Weights of a small mixture-of-experts language model, trained from scratch on English Wikipedia.
Experts: 32 experts in each of 11 layers, 320 squared ReLU neurons an expert, 1 pick a token, a softmax router.
Below are experts of layer 6 (counted from 0) of a mixture-of-experts language model. Rows are named up (a neuron's input weights, with its number), down (a neuron's output weights, with its number) and show model dimensions 0-191. Each number is 128 + 24 x the weight over its row's rms, rounded and kept within 0 to 255. Numbers have three digits each.
Before each expert's rows: "mostly gets" lists some tokens that are sent to it at least half of the time. This comes from a sample of Wikipedia text that the model never trained on.

# expert 3
mostly gets: "00", "09", "08", "07", "01", "04"
up0:139120117149130129095123106140101053101125175121132107130132111125168134140157162149085079157153110177129113114142125128143094126119126080143083163129134142156124119112119120119071140129115131110172112181103138105137108133154126110181152129141111116110110158129192120085140126126152106161153092109129155116123123102163125108125157134106123126140095133138145133116146114140104150117151118119104105115169140153138115130154150098153154152128138085181137138146110170140111134098141152096194134106146160138108129087166137138157119149132120095127167121094168141088151141125110132160
down0:126111137115145165169123139125105186136130175124135132095088130143123134139094103145159108114102130121173136183138112141111152137149134161175096117128112106149132120147082078153120171131102131115148151161116106177118128152092154155127139108137116107122139076100117115140145150122170127120124142146135163149138101097078120094177118135152129080099150127104136085118125119120124091150141145106124126114177115126105145149129131123135165109118121159132132073128126124085084124139099122097134115117156124092181065156098146134132114105114152131109130158147179141139166117126106120136

# expert 17
mostly gets: " Research", " Act", " Historic", " Police", " Health", " Development"
up8:144149066116142088115132117113124167108101140135106120133129080126130158153107099102159128100121152113125125149101116138131122097064082135114143124126124120112122077154112118166110169142130168138119138122135141133118143137128135157118113166107105119160105131143102151140123167117152103143088093112122132142113101164132128120129141115128129136125135164132105081128136099119117161187222149114184147110111082105163099090130135130134106133150130131186125095105101163095134100155134096113151121151126123066132162138138135138096114138124094135160113152121132129125138097134178134138
down8:126141108162139148146146136127117159100180135128079151171136148124077139124127143135124154150098150104157171113115101165096121172121138141123141089141161127121138146108143095140127122140150118172142138112133109079141113139112130102112136102109110125115096165116115171103120066093134172108152089087120147152093139097133156120097113125145104090132116110155088110132104143124122123175177124131171119136128084122202130142093134163158116135147108082119168148144101087167121102134121111161131139127169121139118094141115141110148144166125111108128118086154137117142143122153135106120

# expert 29
mostly gets: " /", " \\", " &", "\\", "Born"
up0:143123147177118086128138109116096138109088177148123128149156160131135075123141145129124124077173125127149114156088103145144134130114135110117141142196125099123165120131108155092126127076132108148119089178073128152113077100158145161157106144125115144165106162111139124102111129152116129130152108118137159122107141109108100123158096111102141119151135179139095121128098119109138123157114108141123168158086175131158141125143127129146143091171096111168133115100169076128122141174154176172119125104137116107108147153126132116149136117114099144140116123122101104138134094132140133117
down0:101129136104159143124097146146131144144117116127109152110109152101090127088150127128127093148149109143144133096098141139130126150125142150108103101096157162133067093095152079155084142107143193118127125099131066143142116127180147155098124120133137096141141162105138134126119130148161117128114130097131106168135118138127119105151125134085184130087117112129142133100134166214128125136138100121132120089144129123107155120141113114120131097109165113116173113121110163174153133137139132119159163110105093142177121125125116075126120144105144110109169105145136091127176139138110160144

# expert 4
mostly gets: " five", " four", " seven", " six", " eight", " one"
up5:118116097168120132109131127110139108144115119105092111108131152114139118150223141102102116126162152130111137148120171093109154128101151095122122135102132126114143165073159086150158129099148138127108108114078142147180166163138102125166135152145095147133153116145113127180119141118100135117128109124197142108139108142150167173143104108148145152108148138126158135142124112110154129104100127149156123119110111122110141157137117157161112109116087099180082114131110103144157067126128148093132136138123131141077125146108118134090110135116130094123124127163121161140125108124182116145
down5:107112134126118152112131123165151150122149117136156125159114156109086156077139125096109143108135125148141137112154132113130120152139160149138144124117112099134171093131097184132155101108150131078138132130161127156094151180130178092126120125121136162146104134111115098123129144119150138094143115124174148078112115166152142107089090096134135103138151137117117171130150102140131126143104106089116146133146160129122118171135152156130142126142146122164196155084128096118148101138101098112139177127136186084137147142166086124130137136120129062090093138099159130118130162117147135113

# expert 30
mostly gets: " degree", " public", " University", " graduated", " Harvard", " addition"
up8:127122133152174085117125124113100167141129129149129114099117145134138102154066135102103159153177121097142093149140107144119117136104129118186094147105101176140132128142098099142091106115092126123143157125097152163131163148130121135132149141099141109142183162089135122145149137143186125111160140097155131097144135166176137138135114135123151086136114096117119083123128143137116117150083145132106157142176137103119114185124139143113135093128112115103135133113113131071148143145118126102092137104193135150127125117093148124113150119154119140123108124118174086139124170160155153152
down8:161130132162095119112128130147140127119106155101157197082123148107146175156092178088127133134104116151114110131124074132075129134174136145163141153094126081119185112159113132121077111159107114119107144140117159103110152131110158142121130131073117116128127113092122097132143115185141136114144135131130132101152135182151106107162127102130129138096133114092073083116155132122104119131117170113101160116134147139110123156138145126099124143156134087110127108144140137110175077119142121124075147095145112097169129144144156142129112155121123154126126111126122161153152144122149127147

# expert 18
mostly gets: " median", " Density", ",", " and", " although", ",\""
up8:143131166127130111163103091134129158111140131083093120098164156143132096130119129105128127159128141134128141161128102166085112132097145140148131122136111088122123103125100127115168162141090095071142115112144152143116131133120152118111091140110122152188175142155113140109162116162094102129139155080121095117111145122154119134135207117098096140182107139154078149151107121164190141165134111135119141141125156164126120111106085110115110153107142129105103141164121138099162159137122131116154146145097132114111153103097095115163120142092111148170142113110128165124107139134127120104
down8:113126139130129131115107151100125128103117108151155162134146129139161169119149103138204135116111095115135132131122142084099117107171118126114150175158117152110125158150138121157141152096151120128123066117174150135125125069174151176121105133128127129101108129153119132105119101192130113137149115147100135176132124172093109117169122131160136112155125128097104137075129079136115128123144163171082166131129121104140091103117134124082100117101172140134145120123115098168133104139136120133126133128097127153154111135140080142149099126120124173100158122159121117134160092145092147129

# expert 31
mostly gets: " including", " these", " include", " with", " These", " includes"
up0:170131121117145144145076109111089122119164142107143118101148107172097145167177130125098099102134129130089108109127154155126106110091134113158112093113105138144110134148083083105096098131154109125146127125104122122108154163154140104104118128108154131170139116121112131159176167158189146141121135160170127151142170117130171129126109154147155142112109127170135138096079119180125114161200121126124151104098090113126128092115126108129145132145188137099148127105163116126088143155142124141131135124131166136139111155113161151160115108116130110147103129113142114138166124098136160135
down0:127102119132132113107137093124133138152138124131134124138150114155107118135139137104081147148130139132118169076121061157174144175149117176135134141137142146125108169114115150119152128155099136132127118098116132111086124145114144100152132067129063154112158146105091105148139120141120110147150152107098123099105166145135148117130113127166132152141155087093129094145161164120096137111087119118157146171154130118119100149129105158159143129193109123120150120149125102087117124188098126117104131111184108146082134150169147154153068122143133133142157138112095148150138125130132110130

# expert 28
mostly gets: " ==", " ===", " UTC", " Clade", ")===", " Arthropoda"
up0:099141101091141163131151152099138186179108178098095125164141164122139119084153161133130111112102089106154154095154163128121151120132111134122162146105129107152150104136168145110137123121118100137071082130104126109106118097143145148120117119170115122137139156130068143158097157151140130169159082129139147113154127125097131135097149163144154117106105126128150075128137156104139166156112123179092118100113099107103114106134111139102168103142142165140116158114113117090158153111127157099146150141164120103109126128153129092155116115132118157149111141146126124092099096122127115149
down0:159152156110166120108171130096143095139152140128134138155102136126137143089137113183095140131121165121141116167153117130133133112164116092131128116091122104125136131150099145130060128153122182114129102158146116154113148091171115122128107124086124123169160171063145093110123109140133112123131149149101106094081151134089162124138116147137105108106124057083153147158158153105092138109110092121149160139134110074146123116149123168143142142122085111156125143110087138156134133118124119136108128113119151158110142111151164104143107138121114141121162128143099179101145132135140151139

# expert 23
mostly gets: " highly", " widely", "ically", " heavily", " relatively", " However"
up0:153122133120126083139117129127136104123121140104123120116138111141192126134092130123097148175147124075118109130122164086069141115107185097158109140086077137134126161163120101147123143128125119175141126117147127138161183117133127115112077153154116144123084153133137105111101139132138137120132135153147151130133106141157107116125132153144059101134139108123089112154124142096123139103087103127124154129146155143146157131125158085100120117143098132133160141126104106124156120110095165126201153156143143139151143127152157123128133132170111133119150118130098131135131138214156144165
down0:118108145118166142142137156139104095122140113171114120114113147070130149197115129136107121152170084094110148126086120146116134116085115122152122109148128152167152148110121157137104109127135140112082127099138138132110147113124109152118137118152119156135127102111139107117175086177157128100137139132128115136159131140088127103114140145154125129117149115095059146138094148129134144153126128119084107175132088137106128113094125093155183152122101143169167142116160138170107114170169099102130131137130141125135104170144133156118148134100133126146080096090111154106159154182119142112

# expert 13
mostly gets: " second", "th", " third", " first", " First", "rd"
up0:130144132136140087142162125078152136175154174114120093140135134113121153113159157079106097092169093124137165091153117110147138159162131098116151114159135107134152095151095137095130119154108142184115123175105114121078145175137128124149131133128116097100118133118131129150141152173124143149130086120134099122154148138116127114178132096135106118121118134112123119091142083135135154158162177185136126141123097107157123128123122123133118111164107118102122117116097138093144113114105147144130137141178099107145196118127201130092108130151139133123127096125133153110159130135137126168
down0:138166140162136094061106122134110123145121125147107117132169127141125141125076125165058114121113168126129118165124116075119122140103111161102154109128137155083110088120103122140124141129144129133125110121123102097133161117111123130124127131131151098141122152124071104101072117115090106141140113154084094132183095094144116131140115145180160147109143116138139132173102126133123167115109119142100095128147148132157066142134109150116140124169167142107149093149152102095143131136089113129135101103111109117102100155152130142166107121089147141164103116124087134146177140139140148111

# expert 10
mostly gets: "|---|---|---|---|---|---|", "rom", "am", "om", "el", "|---|---|---|---|---|---|---|---|"
up0:099127124106173061120084106157134103126128112170162145134131106110112098135123139121136149119128135119131154146158098117159129096153112097132084131140115141127115111160103103139101121128122089101095125135130151106111121133119142101100131186110113135110115137137144152188192178116130104129114154117112104120093154114123144120111143120147104161130084131107100102138147146083155165170122124170121100136111133096123131096095136116136171100102144133119127113109102139173125148119129166130116142187130190152148125127120106105121178155126117117121166101188096139112143109152118133085
down0:123144138123112125130094157190156118138117110129120121147135134092138131170092182141145110154117168146150132136121132128126084127111124180163098145104157119106104124170140095088110098143180154116122109157161140151108124157133134163139168135103127142096082173095078105098161119115179123128120121142121128133119146142131120107133114176088132139139131126136128126126126115147155152116124104172170069146112110147111147090123097119176117127182137148127164128152136075138076094130105113114126155144125145130139128119095107147127123150123133147092136092128156128146110118146113140190

# expert 5
mostly gets: " States", " England", " India", " Italy", " Japan", " China"
up0:126115134099135127109169119123123104153142121149111126167099122096115122150149066127125159171169137111101137156125122181117104120121155156133113097094092109106110123154123146093090095154138151118126135148151106170116149134129080122125152145130103122112186146101096111149145181099133182136131121134142131122151112126114145147136106155123110148161163117096141133102149097125119101071114158128106122119149150105165131167096133146093160134111160142134123130156076103126136179099058159113116187098154141102131137124135106158146128135124129149133100142152128142122138111166097097112
down0:119133152130137116144119126117114097112115165138129146157110106079134102119113144137151120160117087132121126107137173123155145155110102173116134157158140161131158138132161101126086146120113139117137135138091120138152147114127113092153109116104132108086110125109107162125155117113120094086093106139153141091178156152071110098102070182148085105158166141191150140120147128149087097126158137153121081135114082159112124155143125139120135121109131116136133138116107135159134082176153109131151096105060125135133093110145122136126132107164139160116099103115130134140087106135132129091

# expert 0
mostly gets: "ł", "iy", "Az", "OR", "ör", "ī"
up0:116165104108121112131131101139124115073162120129188138109134110147137140165112132143130096150152139132158142117127174101116133144130117138123135095123136116143110093146139164126071122178132081141127140133154143153145159086107121133150141126186136094116118139129108111126134143142089159112131143173114149136121098117125117104122134152108088135085132162143128089119110112149112162213139137119110169118148143110106128105123124113161141116141126141141094128126115163119182137167093139086126105114141090175127154135128070140105124125069167140123118097138113102161121143171161137161
down0:105118174145156162148165104121115152137164119140139143150129148096166183121113104122135132157113112134129106147147089142173116125140134161115145115142098068160140157124145094140131154115093123114161123123112177115085174112097124171114095121104093131166137118120131122133105156098103132153114109125120204180108098100162139139086154148134135117134135140135136092140106187175134152141108127085117145055084122148147137122138133118148118153107122154138125119097131137133143125139081110109147171125134136144120167119128148124125156165099114117096153141115128154123126127099156129153

# expert 8
mostly gets: " no", " wants", " asks", " wanted", " without", " know"
up0:088102132119113150125116103130166116171152101138120151126108134125089133136107108137147091146107133113147143160139171153084138139121125107144082137125083158081112065124142143116134119097157102096124086145159116140150071134156099140147119134123123118128133144124125111095097109072105140113109159126124102104180097145183111119106116145118095133106141116142094135140152157114117139147090069135145123123114152144115098141115141134161135089163125149132114111109099133142138116119093138121155136169135163166121068137148088160170151104090173141168142158096124118131146130113122107140
down0:136127134139110106157143141139130119099147120118049096109079137104102112114129121114076136117181148110106122138123141111124134152165147142142149107159125074138141131135157093097153076105132105141123156175161156081110105112112163161082083139068130118149124121152147148111123139156116108107151131116110141150151133109093152155166137112127133139085095106123135122168138098144143137123118127152150136107107123138125144136116117123148155136121159093131181147118086131098079149132067127150102162140139109120155161108145101076136095094097146135159158143156144136125138125131106116119

# expert 15
mostly gets: " their", " his", " its", " her", " whose", " the"
up0:161136121160152095119103108133110151132104136121090143127124092128148134144122147149135137139094085134141159118125166113101079111085129162161110149123164122156135123171110143098118101126125157101136139145123126119121160125152104181125129092109102159095123107119125116143104126160150113089131134116097161156124146133097148128088173145106141100130172139121141128134126173189120129161136113069142123126150134135127150160141133129089127126191122120131170090102173094086137109124106172176099085085088135166135139158128112105111145115130110112131160116167098152139103129119140159151
down0:123144100164104144136103118120120082132141134118099168148142133103126117175133147118146157127129120101155116139141099092124158153117125138152084115133133121116131109169176123093082166132134127147134137125107121145157131151126126165145145135115154165148158125110100103151137124135131094135123117187130157134189104113128147104111131167114099128118091100151122166098167138112163114110121108134100120151134133106126127121132126132152154130122120098128143116128145139087112050119177134144103076065089149127153122155109108113122148129155175130089152085149116150067110110102084166130

# expert 7
mostly gets: " made", " used", " consists", " carried", " provides", " operated"
up8:170113098127157094119090112118096093134154150146098121154128131100135107134112140101125167141174115141170109130151116156125095142085122133082102141113116140105117094132160119068091164114103121158099147138155105128110108151101160149156132095139150163162126139133096110167174140149123144149123144147141150121168156081108163103142146137156133138113111105146105144098118104127147099125124119122099132089143123176151144122142120135118167069120143159105172102126137117094129147099159128126148121129134119078146120122107154184169121129156158125173080132127114098119094159115122111142
down8:141134131138114120131142126146135134121111167118106120183110144184116144106120143130126110162131103157141153146170153111161156148160125104102120081090118110096135132112146122114115115117145095134136160177198087092184172143135118113138145126140126144141142109154132114140091095168139130146131122146107139107120156110096145124107143151149102123145136127153096123166120099105064125079107101129128149143072117099132129106132144108132140112100121115143108145116134116137141128115115121098127171102141156110170156120110169144139107141105148104101029097153117147111114137168100118134

# expert 14
mostly gets: " É", " Mont", "ée", " La", "è", " de"
up8:155113109103128163138137134129166078150147167145178135114115160099113116150117125123138136121128124144084140150149094099090170157117138093169143137148145117136129134104117076118164088143116090146143159108156127121167067134130166107135096121127129156157148160126124091109129141133145130115154100148125134158148150126151115132124074113109121125130099134085146132084096149129092103151162133148117143146136096132106131155132123096161154119108080171139136089097147125137112138115136095143143076091129134115177182143103123141139113117135082089140121086101096130129114122121110088094
down8:153118096094061152139167129125130103103102178112159152112097154103068143139150138131114147113113092172092120096125093101124106132147104133161133157187150160122125140084158135146114152116106152178145112101150131099138115136133129154160135162082154149142130186184160147121136098123138109157126105135108156120089085096150139127129108118117111114123165106132152119162143158125105176122110144086158101134116100136148114134094151135156124157130130154143129142141146113147119115135138127105126162109120137152111162104115099131102093137122108130113136108131126079100162167111128130156

# expert 25
mostly gets: " Succeeded", " Nominated", " Result", "New", " Won", " Finalist"
up5:099128135069129119089180113160123123093095161124118115135118151072134166118138146114121120120175118112129133094144130095104189156103113106162134144111114137093156157093132092147119134167109130099130149101153092139099125139122134100142147085129179125133081103163116153141148155135139120105103156138136109157118153138124159122121175137142141089145135085105170155114107092141164151106140120123125090153139145134122112124135138121138127144123160074116144125112125106113123117099172125132152117110158115115210132147112138143169109166156185115128128126116118095139163134125111104129
down5:098121126094168123094188121137137165141155089158126121126091132134113091149076078110099105114137135148085142122102105091121154156165126099084162124140137120130102136165118151119143129106118083106098110124154152131148146154132121211130138134164151138129089131116129128139153124144125122105154177119133117132120161137186138140162152106086073106118128103113150093112109127128110133108136136112147154160136128144106135158122148099111104113125115164173155138107064124157129135143138110153118130121135164077119076132125107107162112146130118108105117134145148123148097143155152110118

# expert 16
mostly gets: "):", ":", " :", ");", " titled", ".),"
up0:110141139109113125119160141106134137144109174121094119133134158105135070141145147125163147097190151088088122105125132130138124114122130119148134130120103096095142119101166105090151059116107123096118151095098145189100138152099100067128155157149121117153093169123118144118125105131113148069086090166144158116094102145138131119143105109143151113095132081108162124097138127097130107140098176144131123148130105139108104077079145162129138159144150146152121109110132118120124134101132134149145131153170147132160115146095150139125114136120126139169142118140124101130122128158139166101
down0:146139128145132111132107134167134115155120104134081131172138065132110145124102117120230106107158127128143167117118149135129111116125133148140146094154147122149118109112083139105109142104113170121140114135106138106171091115146097122078099115118114124147167087160164151144087111134132121120142138087093110128109164146136131109166130129154131146115130123178099178141130129126130106125124117122127127084136137151148102127155132096141129080152135163104107147153159146127142084140155112137106145118073093103088104076159128122135106127127142104114104114157155102096135162134131084103

# expert 6
mostly gets: " he", " they", " who", " she", " They", " himself"
up8:151087138095169182148110138111122072104137129128075115154101113150111153136114134157140137138145115150132134091183172165160076142107129108135104141163138122139135161104082081082166162133095146114122106129176130114126103112157109163124143092110143098131121117138163147158154157121086137138135102118128142123085117099112135096137094140159121131147125095140150129159134110162157141108116111119129127121105104150123141161115160116158131148087129103091125116130150129106113155107120187102104153119138136113159122119159117168111112151115106139143076142086101114118103088105114131112
down8:124116089097069140097160115122086121140106161142143096093119131159117095105134071158142099124095163147106122135163131131112166124128114121136122136122071158073168164151165131124136126122167125119116153169105120152122160150128127103139098144147111106144080120063087080099163095124125144125124170133088109131167138156092115117112099118126098137130122150119100126176154091146108168145148153094115126156141108088156096127120094115100119132150147102123168121119127133141161181093120113138103123141131143124105115117122132110134132087148146127096151145141136130136128126140117156109

# expert 20
mostly gets: " (", "(", " [", " (\"", " (#", " Although"
up0:144160089082177109094103163139099116083127137126132129102142184170096088131141137084121136143186128132144139130120121141177111121109127116109122160151123082156156119117169170102116163129105105138119121118134154090127113118118119130103109144130128125143110076136158122104159158130094108104105122145155133140139149167129120136117157162160117148108134094092103190131170154109132118137147122141135142138080127130092119131106155156139095156087170172138110129101158106134142146123144170134154130148117131106111122128123157125151121161083107080147127122116174117112135119164122150088
down0:120160173166108147165102137128146090165127092106111146134118134172094153093149113128148173132137096155118106133098142091101117129130116136139124111118151130131111130141093111115139115156102142106146149120127113167135127130141123134125150064127141104149178154157126165087100103078117101104152116104149117147110137178135122097160123146127155143104073099135132122140111126129110134147146157093142118139111169118161151089106122070094147097186129132091143091114137105121130123095163139106094118127151167160130104166125080171108153113105129122140117097124113113118187114137139133132

# expert 9
mostly gets: " ex", " Your", " You", " Up", " Days", " Who"
up8:095168144122125109131117121153097190122132122136151113149149105147091094142155124113102154149119148155138095100129145115144148091088097117074127143153103141102121107129136098127118115116081135158105131151204160106084175130155114122142099122083141133123147108139115137092135150073116127111120109094138133119133146114140133152091144119112075144161131119132136138140154096125104114154152149107139107125122109128173114110123083119188147137150114117104130131166140130117174123120160093110081206112125107164156132144135117116157128135091122165143101123157098097141132135135145140109
down8:134145125108110120134127181134112119116190088136121116138184114146127133130150113164125129118111114126129132094142159100111120103109169087101155150107127123110100134125098124108150124128107130173145137150129124136106203111175153123087141147113121127148134084164140112078120143112113100139138115133136169151146091114102124151107140117126085124114139116086138169100100107100061137095144145122124108103129132171127074121136141155158118183149097120101116111141116120143124073138141130123145108124137098123100108130170175111168127097132146125148161163123091087119125119142179126134